config.yaml
routed_scale: 2.45
balance_loss: 0.0192
init_std_router: 0.0077
n_kv_head: 2
norm: "rmsnorm"
optimizer: "muon"
lr: 0.00645
schedule: "wsd"
batch_tokens: 65536
Below are experts of layer 3 (counted from 0) of a mixture-of-experts language model. Rows are named router (the router's row for the expert), down (a neuron's output weights, with its number) and show model dimensions 256-319. Each number is 128 + 24 x the weight over its row's rms, rounded and kept within 0 to 255.
After each expert's rows: a language model's description of what the expert responds to. This comes from a sample of Wikipedia text that the model never trained on.

# expert 5
router [170  96  80 107 108 181 158  95  95 155 134 129 137 141 132 164 154  96 153 114 134 130 129 146 107 137  93 128 126 102 119 138 118 126 126 116 170 126  85  90 123 112 183 114 135 105 152 214  98 134 119 150  92 129 146  87 146 175 116 184 131  76 151 101]
down0 [112 147 153  60 138 197 139 110 129 140 140 126 131 101 134 135  81 124 134 137 161 174 151 109 121 144 131 149 141 166 115  66 161 175 149 132 114 125 133 122 141 122 146 115 125 158  86 153 158 155 141 126 163 150  83 121 153 148 133 132 126 101 166 136]
down1 [101 122 140 128  85 139 118 104 127  96 158 110 102 107 129 121 160  85 179  98 109 172 144 123 135 166  76 130  96 112 133 126 120 101 128 137 126 112 128 140 117  98 121 106 110  93  93 195 146 107 121 137 128 131 141 124 126 129 163  71 152  98 156 129]
down2 [ 98 145 149 148 135 114 117 152 156 165 119 117  97 153 125 139  99 144 142 133 112 121  77 118  52  96 119 122 133 121 107 120 122 127 115 105 105  85  70 141 158 176 136 168 138 133 145 112  99 186  76 138 151 149 101 125 124 148 151 129 122 178 130 156]
down3 [126 179 145 126 139  81 151 166  98 120 156 108 150 170 129 138 158 146 122 106 107 123 145 126 148 113 104 137 124  79 116 135 136  79 137 155 135 148 134 109 115 113 138  80 180 164 164  75 127 129 136 130 146 185 152 122 141 181 121 136 116  93 135 118]
down4 [153 157 139 129 149 154 152 155 108 126 122 106 117 104 127 110  90 111 117 116 160 128 142 125  88 131 137  96 139 186 136 133 133 178 100 100 102 119  97 203  66  94 128 142 134 126 101 105 148  98 119 129 165 135 129 161 113  98 117  83 150 148 131 165]
down5 [150 139 165  98 135 142 129 108 132 108 107 118 119 149 112 110 153 118 164 135 114 127 112 161 161 133 126 140  92 105 152 130  91 179 115 130 116  99 165 115 116 163 133 139 128 140 152 112  92 124 171 143 121 124 102 146 127 120 108 114 108 123 126 149]
down6 [106 119 124 158 120 129 128 138 126 165 116 152 129 133 163 109 149 140 123 112  98 122 137 109  98 145 123 128  91 120 122 117  93 104 132 133 116 111 136 126 155 101 168 154 168 160  91 114  94  90 169 118 142 161 128 149 103  97 124 117 128 133 139 153]
What it handles: Past participles, adjectives and adverbs right after was, is or not, such as was not included, was not stated, well known, born.

# expert 0
router [161  98 131 142 114 184 158 119 104 131 110 130 140 129 149 140 124  62  90 133 156 145 104 121 124 138 106 164 111  86 114 163 152  93 117 103 141 159 141  79 118  92 152 103 148 122 130 177  98 141 119 133 112 162 161 116 127 151 124 163 124  94 164 116]
down0 [144 120 113  85 125  90 118 155 141 145 120 149 126 100 144 110  96 108 133 147  80 130 130 154 112 150 176 137 145 121 113 125 153 161 153 140 103 143 107 157 114 143 150 126 128  62 150 139 111 126 175 144 152 134 128 149 113 112 121 127 127 146 127 137]
down1 [138 132 167 135 147 103  80 112 152 109 122 130  87 116 104 123  95 152 131  80 154 130 120 127 114 107 107 111 112 165 132  98 182 158 162 123 164 129 130  90 128 131 127 144 170 127 131 139 143 132 168 120 171 141 173 111 132 119 128 153 111 164 124 138]
down2 [109 134 128 148 109  96 137 137 108 102 122 152  69 147 119 147 112 159 131 127 129 124 180 140 135 126 161 119  99 165 112 112 119 133 111 132 163 119 110 121 129  61 154 115 140 132 107 124 121 103 116 151 135 145 123 128 128 134 170 127  99  63 148 119]
down3 [113  96  81 145 131  97 106 137 149 161 129 141 132  96 109 136 134 162 111 140 151  92 119 100 139 111  66 144 134 156 159 163 129 101 143 129 107 115 117 126 125 131 143 112 120 111 141 107 134 115 113 118 149 120 107 160 138 134 150 117 130 131 153 162]
down4 [125 109 155  89 131 158  77 133 151 167 152 125 153  88  99 115 146 145 181 111  84 111 139 144 115 173 124 105 159 119 139 121 108 154 160 124 117 118  93  82 162 132 155  98 131 130 158 125 143  93 174 128 136 146 176 146 133 154  98 133 114 135 129 125]
down5 [113 140 142 151 144 125  98 127 114 184 169 119 133 138 151 131  86 154 134 102 116 144 129 152 127 129 123 166 139 129 142 153 169 131  86 132 100 134 128 154 122 146 136 122 139 155  99 153 129 170 106 101 133 136 156 116 165  92 147  86 159 129 135  90]
down6 [144 144 131 171 143 100 131 159  67 153  87 121 155 139 157  74 109 151  82 104 143 166 147 104 143 135  89 116  90 127 120 100  97 144 135 157  90 147 167 111 116 128 158 114  93 158  84 136 133 130 107 146 129 181 107 135 100 122 151 137 130 141 132  97]
What it handles: Common nouns and title words right after the, a or a possessive, often before of, such as father, remains, island, original.

# expert 62
router [161  99 105 136 111 126 129 125  97 124 113 159 150 118 143 153 131 114 102 103 137 127 101 143 109 132 128 136 116 119 114 156 148 100 143 137 138 163 122  98 100 102 126 113 163 114 160 127 100 143 146 121  95 134 161 122 144 155 108 139 122 114 149 116]
down0 [145 149 112 106 147 131 100 119  97 111 150 115 118 101 157 121 122 161 102 102 143  83 101 133 115 107 181 132 152 151 119 107  97 124 103 173 109 116 109  84 142 117 123 105 131 127 144 120  99 120 114 142 121 153 108 146  62 142 141  69 147 145 144 159]
down1 [143 128 142 153  93 144 100 149 172  73 135 143 135 152 156 170 115 157 127 150 113 110 115 129  91 122 131 136  98 139 102 112 169 155  96 140 119 111 133 150 117 149 128 144 108 116 119 109 103 121 141 175  90 149 121 136 131  82 160 147 135 104 148 119]
down2 [152 116 122 174 171 132 137 129  94 105 119 113 113 121 102 119 148 112 160 108 147 139 149 100 135 117 114 116 105 162 137 107 156 119 146 165 108 108 124 110 112  84 129 143 122 165 226 162 127  91 118 117 114 152 133 121 120 115 147 131 104 137 135 106]
down3 [119 132 151 129 122 118 120 135 122  70 117 131 152 117 155 129 111 150  69 142 137 133  96 134 109 139 117 112 147 124 164 142 164 113 121 140  88 175 143 137 113 116 139 115  79 107 191 142 116 125 127 114 112 138 133  89 143 138 138 118 117 160 124 109]
down4 [116 139  73 164  97 124 119 115 130 125  95 150 128 136 106 118 135 131 107 132 127 133 149 141 167 102  91  95 144 146 137  98 113  75  89 138 174 121 121 140 158 130 144 118  93 149 127 108 162 178 162 201 156 118 107 162 167 128 173 106 125 113 106 148]
down5 [161 104 124  91 112 149  87 129 106 196 108 101  89 136 122 135  94  63 121 107 142 124 115  99 161 155 106 168 142 133 107 111 125 113 182 126 160 148 164 110 115 134  84 115 134 152  97 130 128 123 134 121 132 112 144 116 102 105 157 130 154 127  84 121]
down6 [167 125 128 155 123 142 127 139  91 108 123 135 117 126 117 153 128 103 148  82 157 116 112  77 161 107  86 130 137 142 131 113 150 163 161 107 153  99 107 112 149 136 154 145 116 126 133 114 163 145 156 128 113 119 121 149  93 127  98  82 127 105 141 107]
What it handles: Common nouns after the, a or a possessive, such as album, film, role, population, series, before of or a comma.

# expert 55
router [158 106 124 141 127 133 141 113 110 115 118 143 137 128 165 146 130 141  83 111 148 140  70 146  99 133 126 134 115 108 110 157 167  91 131 113 147 168 121 111 111 116 122  94 166 138 144 123 117 139 141 128 116 157 158 123 131 169 143 147 132 132 133  79]
down0 [138 154 195  96 121 104 118 120 164  52 182 149 108  71 136 123 145 168 163 140  99 110 156 170 127 124 140  98  93  93 106 171 128  95 137 120 158 126 151 116 163 151 107 113 123 117 119 138 166 141 112 117  72 163 106 143 109 129 116  81 134 165 108 147]
down1 [156 117  97 193  95  90 134 130 103 143  77 127 115 126 147 143 134 117 128  77 151 185 123  84 140 131  99 100 136  88 119 188 136 155 140 131 173 155 145 142 145  98 103 124 171 121 105 130  71 110 128  98 112 109 117 127 140 131 163 131 137 120  97 104]
down2 [103 130 103 139  99 107 133 136 127 160 158 137 108 155 125  97 144 172 164 162 106  89 134 106 147  99 165 132 121 147 101 105 161 131 115 115 139 136  93 118 172 158  98 109 131 153 121 130  90 143 115 129 136 140 140 153 147 184 144 103 136 118 136 151]
down3 [125 104 131 117 154 110 130 130 117 148 144 136 137 140 135 128 155  82  90  92 144  92 134 113 145 158 123 141 122 138 126 145 155 166 183 115 156 173  96 119 156 146 121 142 156 146 151 129 163 150 163  97 147 164 153 116 168 125 113 127 127 120 170 140]
down4 [106 151 128 161 102 124 107 127 128 162 138 109 121 111 130 137 128 153 134 115 135  79 146 111  97 106  91 139  85 132 143 131  77  84 108 168 146 117  78 125 130 148 187 131 110 139 135 152 112 145 124 102 156 154 101 127 123 155 147 109  93 110 110  93]
down5 [136 156 100 129 131 119 153 134 123 170 124 151  91 117 113 158 123 122 120 123 116 146  97 120 123 103 138 122 143 117 122 146 110 127 152 134  89  90 141 126 109 128 148  94  73 113 168  94 157 151 136 104 135 137 120 102 131  90 119 147  73 106 123 150]
down6 [130 103 129 123  97 150 107 110 130 126  87 146  97 141 114  88  83 179 144 115  98 138 111 105 135 145 129 148  87 150 143 160 162 107 148 120 173  83 159 146 112 123 104 154 174 140 144 167  89 168 107 127 140 133 139  95 102 107 121 124 128 138 130 139]
What it handles: Head nouns of organizations, events and works after the or a modifier, such as film, School, Cup, Museum, Minister.

# expert 50
router [133 106  73 136 115 130 136  87  95 123 135 167 142 147 149 144 162 140 137 107 121 154  88 146 111 144 133 137 123 107 109 152 136 112 141 119 161 143  56 128 107 129 121 108 153 113 176 140 110 145  89 151  98 155 144 104 142 151 123 141 113 120 144 126]
down0 [131 150 123 145 111 156 111 161 118 115 148 118 134 132 150 122 132 121 183 111 109  66 130 139 161 161 119 156 117  84 138 104 177 140 165  81 151 112 149  87 136 135  98 142 184 124 158 109 163 157 167 190 151 116 142 145 186 140 112 135 116  94 130 106]
down1 [ 89 130 102 130 138 142 134 103 128 111 122 133 128 116 127 140 117  46 139 180 115 158 109 140 157 124 118 152 127 129 132 132 113 113  94 102 121 104 149 122 129  96 136 159  97 147 105 123 157 141 136 131 117 152 125 104 125 110 114 166 137 139 152 119]
down2 [136 152 128 171  85  96 131  90 153 170 133 109 101 158 116 142  83 164 112 151 136 148 119 158 168 115 152 118 135 115 112 104 107 120 115 121 146 178 126 106  97 118 144 114 134 131  93 120  59  84  98 146 109 122 154 120 144 114  92 113 153 129 117 146]
down3 [105 113 130 131 137 143 147  83 115 100 135 114 129 119 158 137 167 113 157 131 108 132 139  83 117 145 115 137 112 123 112 161 112 142 107 143 187 140  97 136 109 191 148 125 122 121 117 103 107 119 168 155 169 120 139 138 136 145 126  85 105 132 146 126]
down4 [132 131 128 190 118 111  91 135 123 148 152  83 161 156 144 128 132 108 119 122 153 155 121 121 167  94 122 129 105 146 115 106 155 120 117 181 112 152 140 138 125  97 146 121 137 183 148 140 132 127 164 142  76 162 162 140 166 155 157 110 126 149 119 102]
down5 [109 137 164 113 137 144 183  91 162  71 117 126 165 184 105  82 129  66 140 134 148 124 130 129 172 117 145 141 127  90  84 156 122 122 174 140 119 114 152 119 142 150  96 126 109 112 127 133 140  98 174 139 164  97 125 121 145 151 145 151 112 134 109 118]
down6 [118 109  61 138  91 144 110  89 107 113  72  98 149 126 143 128 130 139 132 113 134 130  78 165 157 133 100 170  95 140 144 154 157 118 119 116 128 104 145 135 119 137 130 119 113 138 118 149 142 122 115 149  99 131 155 108 130 102 109 140 133 166 106 133]
What it handles: Predicate verbs and participles after was, to or were, such as used, played, released, won, held, plus action nouns.

# expert 19
router [144 138  83 170 108 128 134 126 110 156 143 182 162 148 137 159 167 128  90 102 138 125 131 163 108 140 138 156 123 139 126 154 129 126 143 114 131 155 101 124 111 126 128 107 131  62 185 135 121 167 122 122 106 127 145 115 131 144  99 125 108 118 126  93]
down0 [131 180 162 148  75 135 128 115 129 121  90  58 130 108 117 138 134 109 158 167  93 149 141 135 141 156 116 151 121 117 122 165 158 137 113 152 131 143 176 149  85 102 114  95 184 154 110 161 131 131 180 167 144 167 131 142 117 127 138 123 152 112 153 133]
down1 [118 145 161 131 129 135 152 123 104 168 141 121 152 106 124 131  97 134 159 139 103 144 137 131 112 130 105  89 119 140 118 139 128 140 120 112  99  99 163 138 124 125 160 129 109 138  97 146 126 130 119 137 106 116 111 121 126 130 131  99 141 114 140 147]
down2 [116 114 144 126 157  94 128 133 138 143 116 104 143  81  94 164 134 114 154 157 147 112 130 125 164 118 152 152 138 151  92 171 139 133 145  97 161 135 152 141 182 139 106 112 105 110 127 116 115  98 150 119 123  86 155 147 125 121 106 166 148 177 134 112]
down3 [151 144 157  95 120 139 156 119  97 152  86 146 132 143 108 163 101 156 120 120 115 109  85  97 177 138 128 128 125 134  91 141 127 119 117  89 166 127 194 126 155 102 103  89 110 149 143 169 121 132 122 146 134 149 135 121 150 135 102 116 133 146 109 106]
down4 [ 93  97  84 115 143  93 165 120 147 101 177 134 144 129 139  89 135 162 125 126 146 122 131 146 146 170 113 117 168 147  90  90 112 133 132 162 137 136 135 114 118 140 145 134  91 142 108 112 128 144 114 178 122 101 123 185 106 168 126 143 139 137 164  89]
down5 [135 166 113 119 112 123 139 144 137 161 118 153 126  93 153 127 138 103 115 164 156 140 113 114 123 101 131 136 148 131 116  88 117 110 135  99 113 106 120 132 116 185 104 142 108 121 131 119 160 156 129 102 117 144 127 123 149 140 141 129 128 101 108 175]
down6 [132 103 146 130 126  78 122 131 115 145  61 144 106 143 136 139 160 121 165  71 127 170 128 111 114 155 141 107 143 143 156 108 104 140 117 155 144 139 112 130 180 101 150 154 122 131 121 140 134 135 149 123 124 134 148 128 148 122 128 141 150 150 147 149]
What it handles: Past-tense action verbs after he, she or who in biographies and plots, such as began, died, wrote, won.

# expert 22
router [128 107 110 158 107 147 145 113 102 131  99 144 175 174 141 148 139 110  94 122 135 115 112 161 108 147 131 157 128 103 110 152 151 105 149 109 151 153 101  95 110  88 149  85 135 135 150 149 112 135  93 137 100 146 170 118 159 152  96 168  87  97 140 117]
down0 [126 114  97 133 166  76 119 113 123 136 160 131 155  85 137 152 167 153 125 145 115 162 138 143 159 150 157 100  98 129 144 107 144 131 118 115  80 137 141 112 140 164  92 154 155 129 114 121 102 109 145 111  93 106  87 100 132 108 105 126 124  99 112 130]
down1 [125 124 100 133 108 169 143 100 173 100 117  88  84 137  89 121 126 123 114 141 157 158  98 122 137 163 121 124 137 132 110 115 151 115 152 140 101  90 157 132 107 172 145 120 169 145 114 185 146 121 120 125 123 158 142 120  88 120 129 140  88 129 124  84]
down2 [119 155 145 125 126 126 151 123 110 175 120 114  86 134 114 138 122 169 126 111 104 127 139 155 110 109 121 131 128 145 158 152 147 118 151 122 124 136 126 132 128 146 167 163 136 135 178  87 113  87  94 121 135  92  92 131 131 120 131 110 178 135 114 132]
down3 [114 139 132 112 138  91 131 173 136 107 147 164 109 106 111 131 128 150 110 138 137 135 108 150 183 111 154 169 125 164  88 144 154 105 117 149 137 172 148 115 119 144 126 127 115 142 156  93 115 111 115 175 138 120 133 116 121 143 118 158 122 156 139 146]
down4 [108 140 123 110 122 124  75 144 107  73 145 135 129 109 114 120  97 102 176 108 121 109 152 110 121 145 155 145 130 118 146 108 159 104 150 127 153  83 156 128 107 113 141 163 128 124  95 126 138 119 124 107  97 131 104  97 181 108 157 108 110 105 117  84]
down5 [152 113 135 172 160  86 117 127 155  94 157 135 152 129 151 151 137 160 100 103 111 130 142 133 107  91 116 129 123 109 164 173 133 138 120 120 128 119 119 117 124 105 157 124 129 117  77 121 120 117 168 159  81 120  77 108 114  93 137 113 109 105 106 160]
down6 [148 126  93 121 121 135 175  94 142 112 181 150 153 130 127 124 128  96 167 108 113 171 133 133 168 145 116 139 128 155 162 163 107 134 115 129 162 109 170 122 105  78  98 121 116  72 130 126 134 128 130 147 132 137 134 130 122 135 149 125 103 152 107 125]
What it handles: Symbols in formulas, chemistry and score tables, such as subscripts _{, $, +, /, backslashes, and "(" before numbers.

# expert 61
router [129  95 131 124  85 143 148 131 103 143 128 151 141 117 147 144 151  85  99 129 148 130 106 135 114 154 102 165  96 142  98 157 134  90 180 109 148 140 110  94  88  97 132 115 162 110 149 130 107 155 117 145 106 128 158 110 172 146 129 166 105 117 156 107]
down0 [156 147  85 149 178 100 124  96 147 132 130 125 139 135 137  99 140 128 125 137 117 102 149 107 142 135 121 155 116 107 148 135 133 155 173 151 165 123 173 101 104 158 111 149 143  98 135 137 141 141  84 149  98  90 119 122 142 178 137 141 121 153 105  84]
down1 [127 128  99 116 100 148 108 120 131 170 111 130 126 127 148  99 129 121  66 147 151 164 119 114  98 173 121 131 143 127 135 157  97 127 158 120 151 126 128 135 111 133 165 111 151 130 151 132 136 108 141 104 139 150 120 154 131 152  98 149 139 144 103 130]
down2 [110 153 189 111 158 119 147 130 144 161 147 142  83 163 130 161 102  87 120 138 140  99 138 158 135 102 117 132 129 140 150  76 121 127  95 158 158 143 153 119 123 168 108 127 126 139 116 131 120 101 121 158 134 152 112 155 129 102  99 125 181 109 135 103]
down3 [141 155 114 124 126 171 143 120 146 162 130 119  77 123  71 143  99 118 107 143 159 175  96 141 125 120 113 151 123 113  88 118  99 146 119 118 122 146 119 128 142  90 128 118 179 129 136 119 119  94 106 179  95  91 119 127 146 108 102 125 114 147 137 124]
down4 [117 148 141 119 140 164 149  84 117 168 145  96  90 127 125 125 148 116 142 168 136 115 160 158 144 157 181 150 123 161 144 166 107 120 120 120 170 115 140 119 109 139 153 112 110 120 106 140 124 143 143 115 138 115 159 115 134 154 119  77 126 168 159 108]
down5 [113  88 137  83 122 116 130 140 124 153 143 104  97  93 135 143 152 126 138 120 119 138 101 147  96 146 113 107 125 127 146 188 143 111 109 145 123 165 146 144 132 186 134 117 104 129 171 126 128 114 125 135  96  78  72 161  97 130 145 155 154 130 135 104]
down6 [ 69 117 122 172 108 164 105 135 140 123 124 108 142 121 119  77 105 113 115  87 122 149 132 129 106 128 138 155 125 115 137 104 119 144 117 165 116 111 134 139 130 113 117  99 145 134 103 130 145 117 140 101 127  97  99 148 166  85 122 114 127 118 160 123]
What it handles: Final suffix pieces of nouns, taxa and demonyms such as -ians, -ists, -idae, -ology, -ines, often in species or food lists.

# expert 38
router [126 130  98 163  96 129 149 115 100 202 107 186 166 153 129 143 156 120  66 105 151 147  91 146 120 160  91 122 112 127 116 140 169 115 145 103 132 165  64 103  84 125 133 115 133  81 150 163 127 152 115 136 124 157 134 111 152 148  98 140 128 136 165 120]
down0 [142 118 166 161 134 122 135 127 128  94 100  85 145 130 132 126  99 129 117 147 121  97 118 128 110 154 136 152  83 185 118 134 126 110 200 157 171 164 138 151 151 119 139 114 112 128 117 162 127 131 172 153 135 154 176  82 141 141 144 135 184 119 119  94]
down1 [147 159 164 127 137 134 103 128 157 106 124 107 134 138 121  99 126  98 119 140 132 116 178 200 108 101 113 131 119 174 130  89 153  96 119 110 146 137  99  86 146 159 148  99 108 128 113 128 169 166 117  97 124 151 112 136  94 148 130 101 141 111 122 115]
down2 [164 138 142  99 112 133 150 134 135 109  94 105 124  88  92 130  95 113 159 110 111 135 111 141 144 105  86 100 138 111 141 115 140  67 109 107 129 163 117 138 135 122  96 119 120 133 173 144 122 156 140 115 161 129 129 153 123 151 167 103 132 103 112 162]
down3 [ 84 153 120 169 156 185 121 126 123 111 130 177 153 116 120 162 148 141  69 105 139 103 132 135 126 140 137  97 120 171 148 139 127  96 121 143 157 152 154 174 148 109 144 114 171 126 128  79 115 158 167 129 177 133 136 118 128 124 143 142 151 108 149 116]
down4 [149 129  82 159 129 102 141 129 121 211 133 139 102 124 116 119 150 116  91 155 140 144 147  80 122 172 102 111 112 187 156 163 179 102 149 123  90 130 121 144 115 116 115 158 120 144 120 163 109 159 115 119 125 109 148 133 141 122 105  86 162 121 136 124]
down5 [148 129 162 134  95 146 107 107  87 130 109  80  97 135  96 114 117 124  97 129 141 127 147 118 120 168 124 175 130 150  98 177 121  94 175 121 172 119 115 155  87 135  69 116 152 148 137 146 116 153 113 125 154 127 179 127 170 140  90 164  80 129 121 133]
down6 [157 115 117 135 141 136 126 157  90 122 100 111 159  96 130  96 167 104 126 138 136  88 174 119 156  81 130 130 128 160 114 121 112 135 151  88 128 138 126 158 107 164 133 137 135 157 150 105 132 110 139 139 150 162 138 107 149 139 133 136  77  98 141 163]
What it handles: Prepositions like by, with, after, during, against, from, usually before the or his, in career and life narratives.

# expert 53
router [138 110 108 178  59 121 144 116 110 143 114 124 169 144 141 145 138  99  81 147 152 144 148 154 124 150 109 136 133 124 108 163 157 121 113 114 149 122 103 137  51  87 166 111 149  86 146 204 103 143 117 164 111 147 140 107 157 135 131 148 103  82 167 100]
down0 [176 118 163  87  99 122 145 102 142 152 134 117 119 133 154 151 105 158 156 164 134 134 146 121 108 122  82 171 163  91 137  84 125 178 133 153 143 140 125 115  98 144 137 110 160 152 115 150 122 127 109 120 139 117 171 115 102 142 141 167  87 120  88 143]
down1 [125 116  93 107 167 164 100 152 152 154 112 128 120 104  87 107  70 142 133 137 146  95 116 104 101  87 146 132 112 122 119 126 138 113 161  89 129 145 107 143 141 113 111 124 140 170 125 170 129 147 139 101 144 101 138 122 154 126 142 115 110 126 116 105]
down2 [107 126 149 105 128 123 141  81 119  85 101 113  56 141  99  97 124 111  99 127 103 145 113 133 153 171 101 152 145 123 111 151 153  97 109  76 121 117 132 128 143  93 136 109 114 136 139 122 112 138 126 131  69 138 165 140  93 104  91 171 129 105 115 112]
down3 [142 151 145 161 105 113 139 138 153 135 172 152 143 113 124 135 148 178  82 121  74 129 180 170 113 140 148  88  55 148 161 123 109 135 169 126 124 135 148 117 141 151 139 154 129  93 111 114 116 142 108 108 122 162  96 152 128 194 122 112 114 150 120 172]
down4 [142 122 170 141 131 137 114 109 123 161 145 139 120 121  80 123 103 123 167 107 157  87  94 129 149 107 129 133 145 111 121 132  85  97  97 143 102 111  79 134 131 148 114 126 134 108  84  98 161 123 127 106 125 102 158  97 155 105 155 108 137  57 136 120]
down5 [102 168 120 113 131  85 151 109 140 140 139 181 126 119 186 169 144  87 105 152 172  95 118  94 136 155 101 165 156 115 132  85 112 132 120  80 136 117 147 141 107  97 137 109 143 102 129 100  88 154 168 163 173 128 102 116 166 129  99 180 114 154 138 125]
down6 [170 123  83 105 150 120 166 142 127  79 161 128 106 139 131 121 147 118 130 117 130 167 127 135 100 104 133 144 156 137 154 156 151 114 115 177 124 152 149 121  91 154 147 151 101 131  80 125 159 113  97 139  77 127 134  93 113 131 142 151 152  85 146 131]
What it handles: Pieces of Latin genus and species names and list dashes in taxonomy boxes, such as Clostridium, Order: Gobiiformes, plus articles.

# expert 15
router [149 110 106 162 117 150 159 101 105 132 119 148 148 151 148 144 155  94 105  86 161 137 104 165  81 139 116 140 104 119 119 134 150 105 148 116 140 147 116  95  97  93 180  95 158  95 155 168 100 139 109 145 114 144 156 108 135 143 120 160  93 104 156 117]
down0 [142 129 144 100  90 140 156 123 161 149 105 135 112  79  92 137 142 122 156 110 145 117 145 120 118  85 143 106 127 152 122 101 112 103  86 106 158 152 143 125 137 169 115 100 136  43 134 122 134 143 132  96 142 106 116 157 126  91 153 166 151 208 161 160]
down1 [ 91 163 134 126 134 115 166  68 110 103 142 108 113  89 118  98 154 130 133 117 128 121 108 169 113 121  87 127  78 144  72  78 168 122 153 116 110 152 141 101 146 160  88 129 162 164 137 135 111 121 115  93 147 108 125 146 116 123 160 128 137 135 127 115]
down2 [151 151  93 126 184 153 125 123 132 136 147 121 100 102 142 152 133 147 194 106  87 141 113 143 111 169 148 145 119 117 107 105 115 140 142 134 136 119 115 164 101 153 121 161 114 146 119 130 115  82 106 115 120 142 147 104 130 136 152 134  97 126 128 106]
down3 [117 153 126 120 166 132 121 126 145 141 151 119 115 135 101 158 136 113 149 108  94 152 142 156 120 108  92 152 139  82 142 128 142 134 165 124 145 113 125 190 125 108  83 105 112  75 129 196 129 139 215 127 109  98 156 123 115 187 152 102 117 152 116  85]
down4 [130 125 113 120 105 141 105  97 132 102 120 160 119 149 177 151 133 142  86 109 123 150 117 109  88 149 138 105 151 105 139 126 131 105 132 112 147 124  96 145 112 121 120 110 184 140 159 133  97  93  89 116 115 129 128 109 152 120 136 104 174 156 132 194]
down5 [147 113 182 112 140 101 151 166 131  99 142 108 128 141  95 126  94 118 147 120 116 117 171 137 116 133 144  92 125 118 101 110 111 132 163 162 145 114 139  81 186 138 143 121 107 146 105 110 106 159 102 120 147 121 115 141 122 155  95  93  79 102 124 117]
down6 [138 135  91 138 109  97 147 133 109 165 146 131 112 120 158 123 104 122 138 133 116 123 129 125 133 131 112 104 147 121 104 161 143 112 135  95 110 181 134 158 146 145  91 132 130  95 120 133 122 122  67  79  98 132 184 133 120  93 106 110 114 113 151 122]
What it handles: Tokens right after digits in tables and lists: ordinal suffixes, months, units and marks, e.g. 2nd, 7 Sep, km, %, ″N.

# expert 48
router [157 125  94 152  98 128 146 110 119 160 131 133 144 141 135 116 134 116  87  67 169 135 111 151  76 139 107 168 106 132 119 151 136  92 167  89 165 150 113 104 119 103 151 132 132  63 153 157 120 169  93 136  91 164 137 113 138 142 105 159 112 116 133 130]
down0 [134 111 146  99 121 121 157 136 133  97 113 195 126 120 101 102 128 123 134 136 116 140 133 144 165 132 137 141  92 132  95 163 130 112 140 130 163 147 165  96 106 122 179 125 121 124 126 129 131 140 155 117 113 122 166 138 111 129 199 153 111  87 135  72]
down1 [160 154 159  87 102 194 154 124 138 142 105 146 163 136 116  98 150 116 108 126 116  86 117  88  80 135 127 133 113 127 122  93 134 149 149 117 152 131 135 137 128 146 126 136 126 127 122 149 146  91 145 127  97 119 130 106 145 117 147 186 115 114 123  86]
down2 [131 152 112 135 147 104 102 119  62 104  79 132 143 143  81 120  89 165 125 108 110 141 113 121 151  99 132  86 108 137 125 122 140 134 121 135 177 129 133 146 143 130 123 121 120 168 150 174 145 137  77 129 130 143  98 152 149 157 121 176 105 133 131 141]
down3 [133 142 133 143 147 122 118 124  68 143  83 136 114 135 143 137 140 125 138 152 158 207 138  95 107 129 154 127 138 129 159 164 113 119 119 157 110  91  72 125 111 141 117  98 150 160 142 129 117 130 148 152 107 181  91 126 104  96 153 113 163 119 149 153]
down4 [169 113 153 142 118 152 123 147 101 106 136 146 113 131 104 119 125 136 155 104 127 109  96 167 105 147 120 138 136 163 105 116 119 175 149 111 133  97 129  80 148 149 133 138 148  77 139 179 126 149 164  74 121 140 133 127 118 105 140 128 141 186 115 106]
down5 [117 144 152 140 126 148 165  86 167 147 105 142 139 159 151 124 110 130 139 119 109 128 103 124 145 105 131 136 141  92 136  97 154 122 149 103 173  88  98 162  86 120 155 153 134 155 118 118 141 145 184 194 169 139 127 131 125 122 117 121 132 120 133 108]
down6 [152  96 126 139 141 145 119 117 146  53 112 114 138 157 103 102 154  98 116 127 166  83 141  80 158  97 103 139 129 148 114 109 121 131 134 112 150 119 124  85 137 146 120 139 138 127 136 114  93 125 125 146 126 137 109 156 175 140 103 148 129 122 142 118]
What it handles: Closing parentheses, quotes, periods, commas and conjunctions ending a phrase, such as and, but, which, ), ", as in guitar) was.

# expert 42
router [161 109 118 145 113 114 146 125 101 110  93 143 164 139 157 145 154 135 109  96 150 146 113 162 102 148 120 153 113 117 134 165 150  97 142 118 145 164 120 113 103 113 137 115 123 105 163 109 103 180 132 129  96 127 160 120 132 169  93 136 134 127 139  93]
down0 [ 99 128 167 116 128 117 113 161 124  99 128 154 161 125 155 143 100 120 139  99 134 115 100 140 132 101 126 132 101 143 144 147 148 137 134 155 121  84 108 132 121 125 148 133  97 130 189 141 101 149 177  86 104 156 132 142  83 136 153 115 139 115 147  93]
down1 [164 147 154 127 155 123 132 142 115 127 118  95 135 123 134 154 106 119 171 152 141 152 118 155 163  85 107 140 102 134 129  55 119 153  98  97 107 151 132 158 126 113 140 109 137 105 161 199 106 134 138 157 150 154 134 116 169 132 118 130 145 153 124 159]
down2 [107  65 128 132 172 100 175 105 125 139 129 104 105 135 130 140 129 124 113 150  80 151 127 105 132 144 117 123 133 147 136 129 127  89 153  80 139 131 151 111 144 114 127 122 110 103  87 148 113 108 122 145 113 134 135 110 107 106 165 151  97 189 151  88]
down3 [ 91 155 108 168 151 171 131 143 129 136 107 139 185 146 146 136 120 151 129 103  98  61 139 179 121 140 142 109 150 121 127 125 129 137  82 107 102 106 125 119 170 114 190 111  91  84 147 119 131 128 120  87 151 119 140 178  75 104 131  90 170 126 122 162]
down4 [117 130 111  71 127 112 115 151 168  98 147 153 110 135 141 117  96 168 154 131 145 136 145 140  82 129 165  90 125 123 156 160 158 140 131  93 113 105  62 129 106 105 102 147 146 102 114  99 117 169 123 104 133 130 149 125 114 127 108  95 108 141 119 139]
down5 [115 151 106 137 131  98  67 121 122 113 126 159 127 112 141 101 123 192 118 114  87 150 124 111 112 122 164  92 179 112 150 115 132 135 124 117 112 149 170 171 102  95 127 119  96 127 113 109 113 127 127 104 125  72 111 141  69 163 147  94 124 157  92 172]
down6 [133 140 144 128  97 139  93 132 133 140 160  93 135 144 147 120 111 181 116 159 160 146 155 152 142 152 152 117 102 130 122 119  99 158 124 107 141 148 138  95 175 150  70 149 107 113 130 108 123 150  94 112  96 138 117 158 148 142 136 135 104 120 108 139]
What it handles: Final words of institution, place and sports names, such as University, County, Cup, Stadium, League, School, as in Johns Hopkins University.